config.toml
num_hidden_layers = 9
hidden_size = 320
n_experts = 16
experts_per_token = 2
d_expert = 256
d_shared_expert = 0
hidden_act = "gelu"
moe_layers = [1, 2, 3, 4, 5, 6, 7, 8]
router_score = "sigmoid"
normalize_top_k = true
routed_scale = 1.5
balance_loss = 0.00697
balance_bias = false
router_bias = true
init_std_router = 0.0066
lr_router = 0.00103
vocab_size = 7298
norm = "rmsnorm"
norm_eps = 1e-06
tie_word_embeddings = "early"
optimizer = "soap_variant"
learning_rate = 0.00248
beta1 = 0.95
beta2 = 0.99
batch_tokens = [65536, 131072]
max_seq_len = 1024
train_tokens = 836500000
max_steps = 8642
dataset = "wikipedia_en"
Below are experts of layer 2 (counted from 0) of a mixture-of-experts language model. Rows are named router (the router's row for the expert) and show model dimensions 240-319. Each number is 128 + 24 x the weight over its row's rms, rounded and kept within 0 to 255.
After each expert's rows: "gets" lists some tokens that make up at least twice as much of what it gets as of all text. This comes from a sample of Wikipedia text that the model never trained on. Tokens count by the router's weight.

# expert 14
router [140 125  86 109 135 136 138 120 103 151 116 148 139 133  86 106 133  73 118 155 119 124 132 149 160 100 145 129 175 141 110 135  84 163 157 115  88 161 101 135 113 167 119 153 143 112 127 142 136 184  89 176 132 107 134 107 136 156 148  94 118 153 123 170 129 114 116 151 139 163 112 118  94 102 133 132 134 106 148 140]
gets: " |", ";", ":", " /", "L", "R"

# expert 9
router [133 122  76 114 109 118 106 130 132 155  99 131 105  92 119 115 125 119 138 111 113 134 137 137 114 106 153 127 117 126 143 143 102 111 166 121  98 158 125 125 138 144 110 130 114 126 124 117 119 116 134 140 100 144  87 165 149 101 102 119 119 109 149 110 121 148 139 112 130 142 146 116 112 114 127 128 130 109 101 135]
gets: " the", " of", " in", " to", " a", ":"

# expert 0
router [124 149 106 132  98 121  97 122  89 104  96 130  99 137 126 116 113  63 113 116 149  89 150 133 118  74 136  78 154 160 124 163 110 150 102 106 119 131 122 195 103 131 111 146  94  81 125 122 129 169 158 113 110 189 157 157  90 157  76 123 129 131 152 161 133 123 114 160 131 129 106 121 105  97 119 140 122 105 156 116]
gets: " the", "'s", " his", " and", " first", " their"

# expert 1
router [113 138 115 105 171 156 117 140  69 139 110 150 143 124 141 101 121 113 150 124 127 111 138 129 154 142 130 117 152 128 138 106  74 139 138 128 154 116 138 142 155 148 108 164 140  93 147 122 161 171 161 124 138 134 126 119 164 129 168 131 118 169 125 192 114  93 113 117 141 147 119 122  87 110 110 144 161 109  84 154]
gets: ".", ")", "%", ").", "\"", " No"

# expert 10
router [132 151 119 133 158 153 164 124  98 106 166 138 149 163 127 166 122  85 101 130 107 146 148 155 135 125 147 131 170 109 107 139 117 138 121 153 132  94  92 114 147 110 122 158 145 121 154 127 168 144 152  99 127 111 137 123 130 170 152 166 152 132 146 111 119 147 100 112 113 137 146 122 132 108 110  98 129 139 139 132]
gets: "-", "\n", " (", ".\n\n", " \"", "–"

# expert 4
router [106 101 140 112 125 140 142 101  91 134 134 123 135 150 115 110 117 117 132 152 151  88 131 146 132 123 174 146  96 117 107 163 118 142 101 122 170 136  93 133 151 144 145 137 122 136 182 115 142 150 101 151 120 116 144 123 151 155 111 162 134  82 131 115 133 130 152 142  95 131 116 164 117 152 113  91 105  94 136 150]
gets: " |", "|", " |\n", "1", "0", "2"

# expert 15
router [135 106 132 125 156 106  82 104 105 183 108 127 137 163  80 108 166 104 140 142 114 117 140 134 154 118 125 119 131 106 111 167 102 147  84 119 163 136 124 127 116 140 142 142  95  94 156 142 135 142 118 124 111 114 142 133 135 119 106 110  92 159 155 152 132 144 130 136 126 166 122 135 120 162 121  83 102 107 117 137]
gets: " M", " B", " S", " L", " P", " K"

# expert 11
router [141 143  91 118 127 142 133 142  86 137 144 131 122  90 149 100 126 109 129 141 136 143 163 158 133 142 173 108 118 139 128 127 157 119 105  89 147 115 137 139 110 114 138 135 133 129 142 127  62 102 108 118  93 130 148 122 165  99  88 149 116 120 154 161 122 162  89 138 157 137  99 113  69 160 114 120 142 142 111 155]
gets: ",", " and", " was", " is", " that", ")"

# expert 8
router [130 143 134  82 141 136 139 159 116 134 168 153 103 130  92 137 153  84 138 140 114 107 144 112 136 141 145 158 168 123 137 130 117 140 127 121 129 147  87 127 122 128 143 136 140 116 135 127 180  99 107 153 123 113 133 142 116 127  80 126 134  72 144 175 105 157 112 140  87 147  97 137 122 130 116 126 105  85 158 118]
gets: " ", "20", "19", "18", "17", " May"